{
  "n_layer": 8,
  "d_model": 160,
  "experts_per_token": 3,
  "d_shared_expert": 0,
  "activation": "swiglu",
  "moe_layers": [1, 2, 3, 4, 5, 6, 7],
  "balance_bias": true,
  "init_std_router": 0.0303,
  "vocab_size": 4096,
  "norm": "rmsnorm",
  "tie_embeddings": "early",
  "lr": 0.00177
}
Below are experts of layer 5 (counted from 0) of a mixture-of-experts language model. Rows are named gate (a neuron's input weights, with its number), up (a neuron's input weights, with its number) and show model dimensions 0-79. Each number is 50 + 15 x the weight over its row's rms, rounded and kept within 0 to 99.
Before each expert's rows: a language model's description of what the expert responds to; "gets" lists some tokens that make up at least twice as much of what it gets as of all text. This comes from a sample of Wikipedia text that the model never trained on. Tokens count by the router's weight.

# expert 30
What it handles: Pieces within common words and titles, such as B-ab-y, d-ire-ction, list, do, act, and spaces before numbers in census percentages.
gets: "ab", " ", "ct", " do", " U", " act"
gate0:39 53 37 56 47 24 27 73 53 56 55 60 44 73 51 62 47 41 45 38 54 68 44 28 58 75 44 35 44 51 61 51 76 59 50 54 33 56 34 58 51 46 65 99 68 13 72 55 47 83 60 26 46 30 71 36 57 66 49 50 70 38 23 48 77 56 59 24 63 45 30 49 45 48 65 28 38 45 41 46
up0:35 58 41 65 37 33 50 47 66 41 24 47 63 45 55 57 44 50 31 59 52 51 43 33 47 88 46 44 43 59 41 35 62 22 39 65 47 60 36 70 46 27 75 55 59 37 46 65 45 71 21 58 74 62 49 31 52 74 66 52 60 48 57 62 62 39 53 53 42 26 30 52 66 16 78 38 55 51 36 34
gate1:56 36 59 67 37 19 58 44 43 34 28 58 51 54 69 32 78 39 61 64 55 40 31 50 42 70 52 51 29 32 56 48 63 80 47 66 36 39 61 55 55 51 21 63 33 54 42 64 61 59 71 60 39 68 66 86 36 65 27 76 63 39 63 53 62 40 57 87 34 04 59 61 28 49 50 66 61 76 86 42
up1:54 41 81 48 52 32 26 43 49 43 45 79 42 43 76 60 76 26 50 72 55 24 65 52 36 72 53 64 64 40 65 40 65 60 53 51 59 35 59 51 52 50 22 74 27 57 72 81 54 75 50 45 36 30 65 74 60 62 62 76 78 52 48 74 62 27 49 59 40 26 31 73 41 43 51 54 72 57 63 45
gate2:46 60 27 48 65 54 42 72 58 41 30 63 44 39 55 67 45 39 37 55 39 92 70 56 19 69 48 36 77 48 25 43 41 68 41 59 48 49 58 56 54 33 58 37 63 32 32 61 36 63 38 48 39 36 77 53 58 23 51 29 72 58 38 55 44 39 39 39 81 64 56 43 39 67 54 48 60 49 68 36
up2:66 38 31 39 43 39 55 67 64 53 61 31 24 52 56 61 44 50 58 78 61 58 36 67 50 48 35 54 69 40 75 27 38 47 48 43 22 47 44 39 34 34 51 46 30 59 45 71 49 23 20 49 50 78 57 80 39 37 75 40 23 49 60 45 48 73 42 41 47 77 63 38 36 14 46 43 47 65 58 48
gate3:21 34 70 51 68 40 40 61 34 42 80 67 52 49 46 61 29 52 45 46 77 69 72 52 52 49 58 63 64 34 51 41 53 39 66 50 40 65 61 42 30 64 46 66 43 29 33 73 73 77 43 55 48 22 57 55 54 57 74 41 49 47 39 60 74 44 35 71 38 37 75 59 27 71 49 43 74 58 53 44
up3:53 57 52 71 20 21 64 43 54 34 86 51 63 39 66 44 43 31 31 48 51 59 55 51 48 63 52 49 66 45 60 52 55 62 86 18 47 58 42 60 52 48 38 59 51 40 46 63 33 74 40 43 47 50 50 26 46 33 51 24 50 50 60 75 30 36 37 49 18 60 27 68 26 45 39 27 60 74 49 58

# expert 38
What it handles: Middle syllables of proper names and foreign words, such as Swan|se|a, Nan|j|ing, Van|ess|a, Russ|ell, after an initial capital piece.
gets: "e", "est", "and", "ant", "end", "ge"
gate0:47 37 39 54 45 41 40 52 18 52 38 40 57 39 56 41 35 63 45 16 64 52 38 51 45 57 35 69 39 41 70 42 60 52 40 64 26 50 53 72 54 44 20 57 61 53 29 38 50 50 45 38 61 34 38 29 29 55 36 45 84 27 52 52 25 41 50 42 49 67 35 54 64 71 60 50 53 51 66 61
up0:50 63 41 68 50 50 38 36 36 85 49 32 47 45 42 53 52 66 40 52 82 60 49 47 30 46 61 34 58 50 67 15 58 50 66 34 46 35 32 54 54 46 08 42 29 48 43 57 42 49 43 29 66 57 34 41 69 41 77 36 58 59 70 44 48 68 45 31 50 64 51 52 87 52 37 43 65 22 32 52
gate1:72 59 46 75 39 39 53 46 65 47 76 43 55 30 40 47 50 17 58 36 48 52 68 16 36 51 33 52 42 33 57 34 63 67 45 63 68 65 35 63 46 31 57 60 58 29 55 49 41 50 28 48 76 76 27 26 48 59 17 50 76 33 58 72 42 37 43 46 44 67 70 64 52 54 59 67 59 51 66 46
up1:51 62 54 27 61 42 49 63 47 65 39 39 44 42 36 56 74 45 46 66 64 42 53 46 64 49 49 64 39 17 60 47 48 46 55 44 72 29 50 53 71 52 54 61 39 71 39 28 61 64 48 48 59 65 42 58 51 28 45 50 48 54 69 68 61 33 50 40 23 21 72 58 35 60 62 62 52 40 36 35
gate2:74 45 74 53 51 46 64 33 54 25 50 53 53 62 46 27 34 78 67 51 74 55 41 36 67 31 41 84 45 32 52 64 82 56 30 79 33 64 56 69 65 68 60 42 62 48 28 48 59 63 50 38 46 03 36 42 54 43 42 54 36 55 72 33 59 44 54 30 52 47 60 34 61 48 43 46 38 47 55 27
up2:67 45 46 78 36 56 29 39 38 42 75 41 37 42 50 66 53 47 58 57 63 60 55 60 41 62 47 40 56 62 36 69 39 13 54 71 34 38 38 57 74 41 31 38 65 56 53 54 30 75 59 55 31 36 52 47 50 52 62 57 51 46 61 26 61 38 36 28 36 59 56 42 50 43 52 58 32 27 47 28
gate3:34 64 48 54 67 60 50 22 67 39 55 40 40 48 48 31 45 33 51 35 45 43 77 61 66 93 47 39 41 69 63 31 62 38 57 45 71 46 79 69 61 35 59 56 55 45 21 58 42 61 22 48 31 56 47 51 68 42 39 61 45 48 11 63 44 45 60 41 37 51 17 51 72 27 62 39 76 37 65 79
up3:31 44 38 76 39 53 38 50 70 58 50 18 55 13 29 43 54 70 49 64 55 84 56 61 35 44 61 61 63 36 52 59 35 49 55 62 45 39 64 13 45 66 51 44 69 29 80 43 45 29 56 49 60 69 40 67 38 69 71 37 50 63 67 72 32 67 52 66 70 68 57 41 41 38 50 60 28 55 40 42

# expert 21
What it handles: Endings of town and club place names, such as -ster, -ville, -shire, -ham, City, and Angeles, often in sports or transport text.
gets: "a", " City", "o", "i", "ster", "is"
gate0:51 30 73 25 67 65 14 63 33 42 20 63 54 24 62 53 14 59 53 45 55 73 40 49 47 57 59 24 56 49 70 26 54 50 41 42 51 41 53 57 48 28 51 65 42 24 46 58 14 49 85 51 56 60 43 55 84 39 21 53 71 46 70 58 45 30 47 32 39 56 44 39 42 66 33 22 55 51 40 52
up0:65 60 65 59 48 55 58 53 57 52 76 33 63 58 33 68 67 43 41 49 38 43 66 67 44 51 37 31 50 43 42 75 37 35 70 60 36 57 32 68 72 72 41 49 40 77 60 45 43 35 17 38 50 32 69 73 13 74 57 36 40 50 32 47 47 62 84 44 68 28 39 43 74 43 86 55 20 64 53 49
gate1:62 05 63 58 64 59 52 44 36 50 39 50 65 55 34 40 52 59 47 40 67 27 55 38 61 77 46 35 44 58 48 39 52 29 63 52 07 48 62 60 43 32 73 58 35 37 55 83 92 59 64 30 48 43 56 23 56 20 57 56 74 52 61 33 32 41 35 57 55 25 41 62 51 45 50 45 36 51 54 70
up1:19 66 36 51 55 57 44 54 50 91 47 43 58 66 35 56 63 37 35 42 37 48 48 47 34 42 62 74 59 85 29 33 56 43 36 50 32 55 55 40 31 63 25 42 66 33 50 44 55 78 49 59 41 67 62 60 99 51 60 47 34 42 33 34 43 52 31 31 63 90 64 49 64 66 47 48 70 40 35 49
gate2:61 34 65 62 17 35 85 46 45 44 86 67 50 49 74 37 73 51 58 55 71 62 53 68 60 44 43 61 48 33 51 68 64 55 76 56 35 67 55 55 43 43 47 52 59 64 36 58 48 61 67 42 36 17 33 46 49 35 38 50 51 34 74 68 70 43 56 38 41 53 32 44 34 32 43 51 43 56 59 30
up2:44 63 43 29 47 19 47 22 38 63 78 53 54 54 53 37 56 59 48 38 54 56 63 37 53 61 58 53 81 57 65 76 38 56 54 50 14 62 32 49 45 35 52 50 66 64 20 80 50 63 72 51 32 31 24 44 42 40 61 33 78 66 49 70 54 55 59 45 74 52 34 48 52 48 64 51 51 50 44 37
gate3:54 48 59 75 62 34 90 50 35 32 77 71 81 63 34 54 43 46 56 39 71 74 69 61 33 76 50 38 62 65 68 43 77 51 58 60 54 43 44 53 45 28 92 67 64 22 28 62 58 45 35 37 47 60 49 47 50 53 72 31 53 32 47 50 74 52 65 45 47 57 37 75 56 40 41 50 69 33 43 71
up3:63 67 71 64 23 62 48 48 68 43 32 56 51 30 42 59 42 43 32 30 41 53 50 85 43 62 55 19 47 44 55 47 39 47 59 70 38 50 46 31 43 55 68 89 51 29 28 61 48 40 74 68 35 55 17 35 44 60 53 50 23 31 56 31 67 72 92 46 60 36 40 49 62 45 50 37 73 46 95 48

# expert 4
What it handles: First pieces of common words in census and demographic text, especially U.S. abbreviation pieces, plus reg-, equ-, commun-, votes, household(s), average.
gets: "S", " United", " reg", " Reg", " s", " S"
gate3:55 35 21 52 71 64 51 61 44 42 51 51 51 67 62 63 29 44 38 45 57 75 53 59 18 44 58 65 36 64 42 40 37 40 26 71 64 33 57 49 34 47 34 55 58 61 59 48 48 64 36 42 46 42 65 28 57 66 50 66 51 11 44 34 28 73 47 82 62 46 68 36 62 51 37 54 64 80 75 60
up3:39 19 24 77 48 68 67 60 60 29 51 69 44 90 23 43 39 69 69 18 70 68 70 41 43 58 54 70 54 49 62 66 39 45 37 55 60 55 62 39 46 62 52 42 52 60 61 24 61 58 38 45 29 37 48 40 62 86 49 60 49 34 71 42 51 60 64 81 50 59 70 38 49 58 67 85 42 57 62 46
gate4:46 24 50 63 40 63 53 57 70 57 53 60 55 51 72 33 32 59 49 62 33 66 67 58 65 30 58 79 45 64 39 54 45 57 57 69 48 55 49 42 58 54 33 24 36 27 54 35 33 67 65 32 54 49 45 43 50 69 31 62 44 09 65 57 70 66 28 37 44 50 52 40 30 51 31 61 46 74 48 37
up4:48 58 38 55 45 32 44 74 56 61 46 49 62 42 42 70 70 52 63 58 66 54 27 47 42 45 32 30 36 56 78 48 49 55 57 52 59 41 35 53 33 59 33 59 42 69 63 59 60 43 40 41 78 59 69 59 69 34 44 36 59 52 31 52 31 43 99 70 47 52 56 57 38 39 81 60 52 41 36 65
gate5:43 57 24 45 82 66 33 65 50 59 43 66 48 54 43 58 32 32 60 36 76 61 59 79 25 50 71 37 28 63 60 72 26 36 58 46 58 48 52 71 56 56 39 73 70 54 41 25 47 70 71 72 50 53 30 54 56 62 50 70 50 47 60 59 56 50 17 27 45 35 55 41 53 38 25 54 34 51 43 59
up5:47 69 85 67 60 41 63 26 40 59 62 43 57 77 25 46 65 64 42 53 55 49 44 23 55 42 43 54 63 49 43 46 51 55 57 48 64 43 67 59 51 37 39 53 36 61 37 69 56 60 42 54 66 68 32 43 87 13 37 48 34 35 31 54 36 28 49 19 48 44 59 19 65 42 51 73 45 27 30 32
gate6:61 52 38 69 61 48 49 37 56 54 51 52 56 60 69 46 40 39 42 54 58 40 32 66 44 48 72 28 52 75 57 37 45 43 50 61 71 28 34 31 50 52 45 73 47 31 38 32 23 58 51 42 43 20 38 63 82 55 48 49 43 60 23 74 50 36 41 25 64 87 59 25 54 42 27 72 57 57 56 64
up6:43 46 52 47 60 51 59 73 32 53 63 41 66 61 57 29 47 27 63 66 54 58 53 23 51 57 50 50 38 34 78 60 63 54 54 45 45 38 40 71 67 23 34 61 34 68 54 44 72 25 58 53 51 56 72 21 32 40 53 58 19 54 75 22 46 52 51 74 48 53 71 18 70 38 24 77 68 46 59 39

# expert 54
What it handles: Word-initial consonant pieces like s, S, Ch, v, sp, qu starting nouns, such as sources, chorus, Chairman, venture, summary.
gets: " s", " S", " Ch", " v", " ch", " sp"
gate0:55 28 57 55 56 52 44 61 53 43 35 63 57 47 41 36 28 48 92 53 39 27 39 34 39 56 29 68 42 48 80 53 47 36 86 50 55 60 68 33 59 11 48 38 42 42 62 43 27 62 48 53 55 54 37 50 54 36 42 51 81 60 29 51 33 69 34 41 38 34 27 60 58 35 32 59 70 43 30 52
up0:40 69 65 44 48 47 61 65 47 33 58 31 43 63 41 22 41 36 54 51 65 42 61 37 62 63 36 53 81 45 60 48 42 67 79 61 52 66 43 58 42 30 65 11 55 62 47 53 64 39 39 61 65 82 30 31 46 19 47 23 75 31 60 41 38 42 47 47 38 41 48 60 49 32 44 45 57 31 68 53
gate1:62 36 63 43 61 68 82 62 68 60 49 36 45 54 31 38 61 54 54 62 34 55 42 37 58 67 42 51 43 64 44 43 54 49 51 72 44 66 44 48 67 63 65 44 40 57 24 44 57 53 23 62 79 43 29 65 55 60 72 44 15 51 40 29 64 57 70 60 24 40 35 48 75 44 57 09 45 50 56 66
up1:45 79 10 79 62 54 61 34 44 68 33 45 58 42 44 84 59 33 29 52 84 53 56 73 40 47 72 40 45 54 44 45 52 64 39 56 66 43 42 52 24 58 65 74 69 44 32 56 69 46 57 47 37 59 57 58 55 20 50 47 71 62 11 55 36 73 47 13 60 51 41 97 51 42 44 42 44 28 52 60
gate2:45 45 65 69 49 54 80 53 43 70 30 52 44 56 74 47 43 46 66 71 49 61 42 46 58 48 56 51 26 25 38 49 58 53 48 52 59 31 59 32 59 34 33 11 35 35 45 47 66 54 59 61 41 28 53 48 35 09 67 55 61 47 30 58 43 56 42 42 50 15 65 39 51 34 50 55 53 24 59 53
up2:42 34 54 85 64 52 61 76 44 65 43 51 31 62 70 24 51 49 36 61 76 53 41 35 55 20 36 51 36 19 23 24 48 61 70 50 34 39 61 59 59 33 55 19 28 61 39 67 67 32 45 32 29 32 60 66 54 54 63 45 46 55 20 40 33 61 60 43 62 57 41 28 50 55 49 75 67 61 37 68
gate3:41 71 37 46 48 75 63 60 70 38 48 81 46 62 45 29 27 48 22 56 44 54 45 47 55 74 68 35 43 57 65 83 80 64 23 43 36 77 41 41 39 45 45 41 50 69 38 69 59 68 57 48 61 56 53 52 59 62 74 46 69 57 50 35 42 55 51 52 80 68 29 30 73 57 48 59 64 35 37 70
up3:58 48 76 46 59 34 35 69 65 97 76 40 51 41 52 49 19 39 59 61 52 27 51 67 56 55 46 67 49 39 64 45 48 49 48 64 56 64 39 43 49 59 54 69 30 27 49 60 70 61 29 75 78 45 54 31 30 75 44 38 51 30 44 32 56 63 66 35 73 50 61 26 42 50 34 50 53 26 58 64

# expert 14
What it handles: Word-internal fragments in names and ordinary words, like fort|un|es, Ant|ill|ena, cr|is|is, plus digits and separators in coordinates and score tables.
gets: "t", "d", "lo", "ay", "ed", "9"
gate0:63 74 60 53 36 63 64 43 23 58 53 28 53 66 33 66 53 56 54 42 59 54 44 59 40 47 30 50 33 34 44 54 36 18 41 34 38 43 50 32 38 36 44 34 48 57 56 69 35 49 25 21 42 53 65 12 38 62 56 09 51 33 74 69 58 30 61 48 49 36 10 38 46 12 43 66 52 83 45 68
up0:50 56 66 50 38 50 63 65 52 33 44 34 21 57 59 40 55 42 35 51 48 63 79 77 41 51 43 43 55 48 49 72 23 67 59 70 37 48 45 40 61 31 11 59 29 65 69 56 31 48 39 56 39 48 51 57 41 44 31 39 55 65 69 34 69 51 80 29 50 50 43 46 45 46 49 56 45 50 33 42
gate1:55 47 70 43 51 65 51 21 40 61 48 69 55 54 47 49 63 57 59 56 66 82 37 51 53 47 31 34 45 23 67 64 28 76 49 51 63 57 27 22 37 33 86 44 40 71 51 46 70 50 40 47 45 50 44 18 53 54 48 36 60 47 59 68 53 58 49 47 36 42 61 60 59 98 67 46 42 44 46 84
up1:55 71 47 65 62 33 41 45 70 42 49 65 47 33 52 83 36 43 48 47 68 53 27 62 70 21 54 67 39 33 48 51 47 37 55 79 44 45 43 69 67 78 60 42 38 34 38 29 73 70 70 50 16 37 37 63 40 53 18 33 57 35 46 26 66 36 50 56 61 41 45 59 40 71 37 46 41 38 52 74
gate2:54 40 54 51 19 40 42 52 45 31 45 50 42 73 49 72 57 24 77 62 90 38 53 52 47 50 46 48 37 54 28 27 65 41 64 76 40 41 34 35 48 67 48 62 35 61 28 84 49 56 28 55 71 41 58 42 58 75 51 47 45 63 73 52 58 51 81 51 34 43 84 36 37 53 58 39 60 29 45 21
up2:42 30 39 58 47 48 54 56 35 52 41 47 28 36 36 44 32 29 56 60 75 69 73 47 49 34 38 39 55 28 27 44 77 58 45 69 54 17 56 65 62 35 52 53 66 85 28 39 44 26 33 78 44 32 59 30 37 78 51 53 23 57 95 46 33 53 74 56 63 32 77 46 42 73 85 30 42 52 60 52
gate3:68 43 62 70 48 40 58 43 49 20 59 55 50 33 30 64 42 48 41 43 53 52 70 31 52 68 47 35 30 45 48 38 66 31 68 40 42 41 33 23 68 47 43 64 56 30 28 67 88 71 41 38 53 27 41 51 77 53 42 49 65 64 35 54 60 43 46 53 49 46 46 65 37 50 51 29 55 71 59 42
up3:38 64 25 59 64 62 29 61 29 77 57 40 42 76 57 18 63 55 38 65 57 51 51 65 54 48 50 70 68 53 34 52 39 56 45 54 47 81 68 74 34 81 42 33 40 67 74 49 26 22 60 36 64 65 61 39 48 09 43 46 40 53 37 51 55 40 55 58 67 49 60 34 38 58 38 54 22 57 59 31

# expert 44
What it handles: Commas and semicolons, including thousands separators in numbers like 14,750, dates like November 18, 1883, and list or clause breaks.
gets: ",", ";", "),", ");", "\",", ".,"
gate0:48 53 54 47 37 37 68 64 67 54 57 79 63 29 32 50 42 48 29 43 74 56 37 73 58 64 56 42 67 29 53 37 58 81 74 52 35 44 33 45 59 51 44 44 64 52 22 28 37 55 46 43 36 38 44 22 51 50 59 51 41 50 30 63 69 83 53 36 53 49 64 31 00 47 57 54 53 26 55 67
up0:63 52 55 37 45 53 70 41 48 60 66 45 81 42 62 15 40 55 60 40 66 62 60 61 58 61 68 62 54 65 56 53 61 87 47 67 40 51 47 53 40 58 53 45 53 83 24 47 40 47 69 58 37 48 35 34 61 18 83 46 76 55 55 63 43 69 64 40 47 34 72 37 36 38 31 35 50 28 39 52
gate1:64 40 44 61 58 51 67 44 83 40 64 53 39 34 50 73 52 19 61 74 45 67 64 39 47 57 55 23 60 31 36 91 46 53 62 61 39 70 51 63 60 65 53 22 31 45 47 71 55 51 38 76 45 54 55 67 40 27 35 58 25 39 32 65 72 47 28 43 66 33 51 54 36 66 67 30 15 63 82 68
up1:64 63 69 67 76 50 74 63 41 58 64 62 52 53 59 68 63 33 34 67 57 62 45 53 64 38 71 41 64 53 85 51 60 37 39 36 43 38 67 51 41 74 18 46 47 57 50 52 78 50 50 22 35 32 43 33 64 34 62 66 56 64 49 55 41 59 40 31 51 64 61 81 31 60 50 70 49 26 55 34
gate2:70 55 37 48 59 43 82 24 54 30 71 30 34 74 46 70 74 35 44 23 44 59 53 44 65 37 56 70 70 42 55 67 67 32 79 34 34 45 42 76 37 55 63 35 64 66 60 31 49 53 40 39 42 55 44 91 33 76 25 45 34 63 47 32 44 39 39 43 19 58 69 65 46 55 60 35 57 46 55 59
up2:21 41 75 56 47 49 03 61 49 50 28 80 43 52 75 37 35 56 64 72 30 23 61 48 24 50 28 33 32 42 67 36 70 49 35 62 55 68 51 34 37 43 49 50 62 51 64 59 38 60 37 61 52 43 72 56 55 23 37 74 65 09 32 49 56 42 53 55 61 51 52 31 51 54 53 56 62 33 60 59
gate3:14 78 35 80 54 64 53 60 59 47 16 51 47 66 41 39 41 53 55 62 49 59 41 48 12 28 57 24 34 44 57 34 58 42 73 43 48 27 50 41 48 28 48 42 58 40 47 77 41 47 61 45 65 85 64 53 48 56 59 26 66 40 41 57 61 47 32 38 53 61 39 66 61 43 60 33 66 50 47 51
up3:45 47 41 37 53 14 64 60 66 52 68 66 28 60 63 74 16 40 42 75 46 56 82 42 40 57 71 61 65 62 64 51 47 48 54 62 48 44 61 37 55 43 38 66 47 68 39 63 60 50 24 42 63 52 22 41 55 51 47 35 21 56 59 60 71 46 46 35 54 47 59 69 29 60 81 41 68 41 42 52

# expert 28
What it handles: Word-initial m/M pieces and Latinate prefixes cont-, ex-, im-, cons-, rem-, as in mixed reviews, master's, Imperial, received.
gets: " m", " M", "\n", "m", "M", " ex"
gate0:28 42 72 50 33 36 60 51 49 53 35 58 65 37 52 02 37 49 31 54 49 60 33 35 49 49 53 33 48 53 65 86 35 58 77 57 49 50 73 88 41 25 43 59 44 64 46 25 70 93 79 54 61 37 48 51 53 68 57 28 71 42 52 56 64 72 57 51 57 71 60 64 35 75 54 31 33 32 64 28
up0:58 65 43 39 45 37 69 49 41 30 53 47 38 59 62 43 66 26 30 46 55 68 50 56 61 59 79 41 40 31 70 52 30 49 52 24 52 32 38 62 28 47 23 61 60 62 44 47 52 44 41 48 27 58 31 43 32 60 19 26 42 58 54 63 72 61 46 42 55 57 44 39 51 38 33 33 58 63 42 81
gate1:37 45 53 57 47 51 40 48 56 52 49 51 54 26 45 57 13 69 25 47 05 50 40 58 68 38 61 32 48 55 33 25 41 66 69 54 89 64 39 47 40 47 56 76 35 50 59 57 44 58 29 46 68 24 47 72 57 56 74 58 49 75 27 20 28 50 61 61 39 61 48 56 40 38 60 48 22 32 59 62
up1:46 63 40 46 26 34 51 51 45 59 53 32 47 45 24 67 73 53 62 61 58 61 47 54 33 70 68 54 66 31 49 42 60 16 42 48 31 21 87 62 45 67 47 47 69 65 63 46 68 62 68 58 48 67 46 57 50 37 10 45 47 47 34 47 56 70 60 06 48 50 57 62 73 39 80 28 44 43 42 32
gate2:30 31 53 66 28 51 51 24 36 31 57 53 52 52 62 54 48 53 44 49 65 72 36 60 49 51 14 44 64 39 51 58 54 38 45 40 62 75 47 36 69 65 62 57 57 51 43 43 15 19 46 67 57 57 31 68 37 91 57 84 46 32 47 59 64 47 39 50 22 61 43 39 62 48 51 59 58 75 57 52
up2:63 49 56 51 67 48 56 32 30 41 53 25 52 49 71 65 59 43 47 34 48 38 53 38 51 53 35 60 72 45 58 34 32 46 62 29 41 42 37 66 74 76 85 27 33 45 60 49 51 26 49 43 65 51 39 47 37 86 58 57 19 53 38 53 70 43 65 49 37 60 38 73 67 73 51 52 57 68 54 71
gate3:74 58 51 45 66 43 51 67 42 86 21 20 70 27 68 49 38 78 35 29 51 33 64 41 62 48 50 32 57 62 31 52 40 40 65 53 48 61 49 52 75 19 66 30 34 45 54 32 21 49 22 40 66 55 83 60 58 36 50 36 42 86 37 47 16 63 32 59 51 61 26 70 69 52 50 54 53 25 51 62
up3:54 17 39 58 28 49 61 59 52 49 35 41 35 34 75 10 47 58 52 25 51 53 43 36 57 40 47 38 56 49 50 46 46 90 22 50 56 43 59 41 93 31 27 54 32 48 80 43 44 49 49 37 61 51 29 57 34 40 43 46 52 46 57 45 38 44 40 72 29 44 56 66 67 86 62 60 60 48 40 37

# expert 58
What it handles: Inner pieces of German, Scandinavian and other European names and words, often with umlauts, such as -ra, -berg, ä, plus St, Peter, Jean.
gets: " St", "a", "ie", "é", "ia", "ra"
gate3:51 69 66 58 44 60 57 60 55 49 43 47 62 34 29 20 58 43 49 59 79 77 64 85 52 79 71 43 65 23 62 62 41 36 52 29 56 61 46 89 74 55 40 60 58 45 42 81 50 64 42 52 64 39 56 66 65 71 39 48 48 49 43 44 64 56 71 42 32 67 54 48 70 33 43 56 43 65 65 17
up3:49 40 32 50 39 47 30 55 70 76 69 60 43 37 44 50 45 64 10 30 45 62 40 38 34 48 64 44 44 37 34 64 52 44 61 41 49 53 22 63 24 53 38 50 66 29 50 39 79 54 45 54 22 38 14 50 49 29 76 98 42 55 47 41 45 75 46 61 56 63 79 53 29 33 57 40 59 50 37 61
gate4:38 35 48 31 85 58 37 65 51 66 33 77 32 66 74 44 33 61 46 46 66 40 39 63 60 56 39 49 57 67 65 52 58 52 59 20 59 41 73 57 36 39 19 52 50 50 76 39 44 45 57 70 59 47 44 63 36 37 29 41 41 73 42 53 30 59 63 56 52 40 67 82 65 54 48 68 63 41 36 41
up4:62 82 64 36 50 60 45 58 50 60 46 66 42 82 74 48 29 62 34 27 52 47 42 60 28 71 58 61 46 59 52 48 64 73 37 44 57 56 34 65 53 52 61 56 51 37 62 83 29 55 59 56 52 45 57 49 40 34 45 43 34 60 32 90 48 51 72 30 58 39 70 51 58 56 98 28 57 74 57 42
gate5:55 50 70 29 38 41 41 50 47 63 63 51 43 46 57 47 69 51 55 65 67 43 45 41 49 42 46 59 59 41 70 54 63 53 76 67 61 26 43 44 51 45 81 50 38 53 94 59 78 37 69 57 44 41 62 40 59 29 49 42 62 54 57 37 52 54 73 44 62 64 69 05 39 35 47 65 57 48 51 36
up5:55 37 52 49 60 35 50 43 56 76 16 75 50 48 50 54 47 62 35 37 39 47 30 47 60 30 40 48 47 58 30 61 30 57 47 50 54 44 36 47 46 28 53 51 62 54 60 42 45 58 71 32 49 47 62 50 56 82 47 25 43 61 73 54 40 81 27 52 51 22 38 59 54 79 56 67 57 51 67 46
gate6:57 44 69 39 50 55 38 48 59 42 50 37 47 47 21 16 51 52 51 27 43 47 70 47 85 48 38 62 45 61 70 52 52 70 37 39 58 37 21 56 80 26 35 59 47 60 52 59 44 35 81 68 61 14 51 54 47 49 42 28 51 31 48 47 33 66 64 10 33 52 65 40 62 56 63 68 37 51 63 26
up6:67 69 65 70 52 69 50 52 61 30 63 56 47 30 24 58 49 41 39 56 26 57 52 47 74 51 43 47 39 66 54 66 43 62 29 45 65 40 36 61 50 45 40 54 20 60 34 48 71 69 71 55 42 06 47 72 33 18 35 53 39 40 28 51 65 51 64 48 56 76 56 44 61 47 60 49 72 47 60 35